Experts of a small language model: 70.2M parameters, a variant of Adam for the experts.
Below are experts of layer 8 (counted from 0) of a mixture-of-experts language model. Rows are named router (the router's row for the expert) and show model dimensions 336-447. Each number is 128 + 24 x the weight over its row's rms, rounded and kept within 0 to 255.
After each expert's rows: a language model's description of what the expert responds to. This comes from a sample of Wikipedia text that the model never trained on.

# expert 50
router [110 119 112 107  86  99 148 141 102 142 133 126 123 154  93 103 143 128 169 120 167 126 121  87 155  88 127  99 115 132  91 107 133  94 107 123 134 178 106 102  75  94 120 169 133 146 151 115 167 125 138 170 115 152 141 121 107 122 102 103 113 149  75 114 114 140 113 112 108 137 156  99  62 134 132 125 152 146 116 173 132 120 140 127 123 165 137  78 110 127 111 124 137 126 134  95 128 136 119  87 125 105  94 123 142 148 154 127 105 162 152 151]
It responds to: Possessive pronouns his, her, their, my in biographies before family or life nouns (his father, his son), plus numbers in tables.

# expert 14
router [ 91 138 120  99  96  83 144 133  87 157 150 148 157 132  93  77 132 113 167 155 172 136 110 119 131 102 125 117 103 155  84 126 120  96 165 164 122 154 134 107  79  98 104 143 121 124 150  94 129 111 147 166 156 155 105 138  96 107 140 103 153 157 114 111 141 142 120 134 114 170 120 140 101 118 109 111 125 141 136 125 123 120 157 125 165 142 144 130  84 139 143 166 137  86 125 103 145 110 113  82  86 119 137 128 128 121 108 111 140 116 116 132]
It responds to: The word the after was, became or is, before ordinals and superlatives (the third, the greatest), plus mid-word name pieces like Legn-ica.

# expert 12
router [120 123 127 103 114 108 124 141 143 150 136 127 133 103 102 111 175 158 137 103 121 137 103 135  97  99 128 113 112 105 101 142 189 144 130 121 146 141 138 120 102  90  85 126 146 143 137 135 162 106 180 179 139 143 107 145  76 165 108  94 135 105 141 139  97 157 124 151 103 141 135 127 109 146 113 139 101 137 110 130 117 110 129 154 105 154 139 141 142 138 154  94 136 109 128 107 130  61  70 133 136  93 108  99 123 127 138 115 122 115 132 110]
It responds to: Suffix pieces like -ing, -ed and possessive 's, plus the, his, its after prepositions and table pipes, e.g. camp'ing', city''s'.

# expert 11
router [107 107 135 131  76 119 120 154 118 133 123 140 158 135 110  80 196  86 118 131 100 110 112 159 132  68 130 167 138 122  87 139 145 123 125 135 152 146 119 127  56 137 100 135 168 147 132 125 154 132 151 128 169 155 103 114 117 158 126  81 117 102 107 153 122 134 114 170 110 132 139 154 121 148 117 116 111 127  96 125 119 135 166 145 120 127 122  91 123 151 149 122 142 130 135 107 125 110 120 128 136 147 131 116 114 133 150 105 117 116  98 127]
It responds to: Word pieces inside ordinary English words (W-er-ewolf, w-ors-ened, s-ob-riquet) and sentence-opening prepositions like During, In, From.

# expert 10
router [145 133  87 143  87 113 120 124 114 137 167 152 165 138 103  71 135 145 139 154 142 102 114 139 107  93 130 110 111 157 108 135 154 115 153  99 105 159 156 114 103  94 134 127 106 114 117 119 133 116 164 156 127 128 101 135 129  85 120 107 119 131  92 106 133 133 153 155 123 162 161 145 109 128 117 113 119 105 127 165 127 127 124 120 144 147 105 117 138 142  99 127 121 102 132 120 123  93 138 111 142 137 149 134 140 123 137 106 164 112 106 119]
It responds to: Words opening a new phrase after a comma or conjunction, such as although, including, which, also, first, of; also table separators and number pieces.

# expert 55
router [126 136 126 110  77  97 159 135 110 142 135 154 153 113  64  94 124 156 154 105 112 127 110 121 121  70 105  96 122 118 143 177 148 123  88 146 110  98 165 113  79 111 195 103 146 169 148 120 108 121 160 177 149 153 105 149 112 112 130 130 124 170  76 157 132 134  94 142 116 180 138 147 125 136 109 117 106 136 113 149 123 136 111 136 155 158 160 101 117 111 104  98 124 136 122 112 140 103 118 124 138 103 152 130 142 126 131 100 130 112 165 132]
It responds to: Starts of second words in place and proper names, such as H in White House, K in Klux, Street, Cemetery and Airport.

# expert 49
router [134 133 126 130 112 120 168 153 103 115 169 148 153 105 105  92 110 129 145 151 123 123 114 100 138  77  95 115  95 134 109 163 154 101 150 128  86 147 130 118  96 100 126 128 115 130 136 141 151 161 183 147 149 156  88 126 125 119 144 139 118 133 107 129 126 129 121 149 102 141  84 161 112 138 126  88 115  85  81 128 122 156 134 114 121 130 149  83 155 110 119 122 111 100 173 102 154  92  97 120 100  97 106 128 124 130 110 113 131 130 158 132]
It responds to: Interior pieces of rare or technical words like penicill-in and ped-iments, asteroid discoverer tags like JPL and Spacewatch, and percent signs in tables.

# expert 5
router [115 135 136 122  87 162 145 168 124 106 137 157 142 116  93 103 134  75 143 136 152 135 119 107 132  53 134 135 113 129 100  90 151 100 113 126 130 148 127 129  94 112  94 149 138 139 128 113 157 158 123 147 141 123 138 137 102 153 124 112 148 133 116 142 133 159  99 114  97 151 129 127  91 123 109 114 116 140 139 121 138 159 138 127 158 146 122  96 128 139 114  93 143 107 122 132 119  78 126 145 129  89  91 153 126 102 141 149 119 108 139 131]
It responds to: Function words joining noun phrases in prose, mostly of after a noun, plus commas, and, for, with, by, such.

# expert 45
router [ 77 122 139 132 120 117 123 173 125 144 153 134  87  87  99 126 160 121 151 123 144 148 110 100 118  92 151 132 107 127 100  85 142  88 111 155  98 156 156 131  75  85  91 131 146 134  94 149 157 151 164 141 137  77 107 109 108 144 139 143 131 139 121 128 111 135 108 156  90 158 137 139 119 126 113 122 136 129 120 138 134 154 168 114 116 152 160 132 107 156 109 118 106 138 111 124 137 131 129 115 132 142  93 122 100 113 126 109 138  94 119 146]
It responds to: Decade or year digits after 19 or 20, and adjectives such as Soviet, modern, military, southern, Yugoslav, in political and historical text.

# expert 35
router [104 139 104 134 110  98 125 113 115 149 104 133 145 121  99  74 128 113 126 136 144  99 107 124 103  66 112 130 121 121  91 139 125 103 158 122  93 152 135 133  85  96 111 131 115 149 135 100 154 101 152 133 125 159 104 137 113 104  90 102 142 156 120 145 107 126 106 157 103 161 141 161 132 118 147 127 121 115 133 109 119 110 115  96 135 119 150 115 123 135 101 120 115 118 115 130 108 109 135 142  98 127 153 141 114 148 119 167 108 130 126 118]
It responds to: Word fragments following an initial m or l sound, such as m-osa-ic, l-az-y, aggl-om-eration, plus some commas.

# expert 0
router [105 117 146 115  81 115 130 123 112 169 145 162 133 105 112 104 127 134 152 146 107 134 154 134 138  66 102 150  97 142  93 145 151 113 146 118 135 130 136 124  94  93  98 139  86 149 122 145 134 116 179 147 162 147 114 130 112 157 135 111 138 115  90 104 103 150 138 150 126 133 152 139 115 115 122 124 114 131 113 157 119  81 154 130  93 107 114 110 151 147 119  92 171  92 102 152 107 103 116 104 142 108 113 163 115 180 153  70 116 117 108 119]
It responds to: Digits, numbers and word pieces inside infobox fields, scores and tables, such as 20'26', 7–5, St'rick'en, 'Order': Coleoptera.

# expert 23
router [108 132 105 137 131 108 115 109 113 135 100 148 102 125  88 123 125 111 150 106 149 125 159  54 116  40 152 139 109 143 107 121 142 103 132 128 145 114 132  96  86 172 116 125 110 175 152 131 107 113 141 140 125  87 125 137 103 140 143 125 157 134 102 157 113 165 125 129  84 151 155  91  99 143 116  95 130 131 134 128 118 143 154 133 151  94 141 105 130 128 110 132 100 128 124 156 138 136 114 129 127 116 128 104 155 137 135 121 131 123 121 155]
It responds to: Comparative and degree words in prose such as as, than, more, very, most, and linking verbs was, became, become.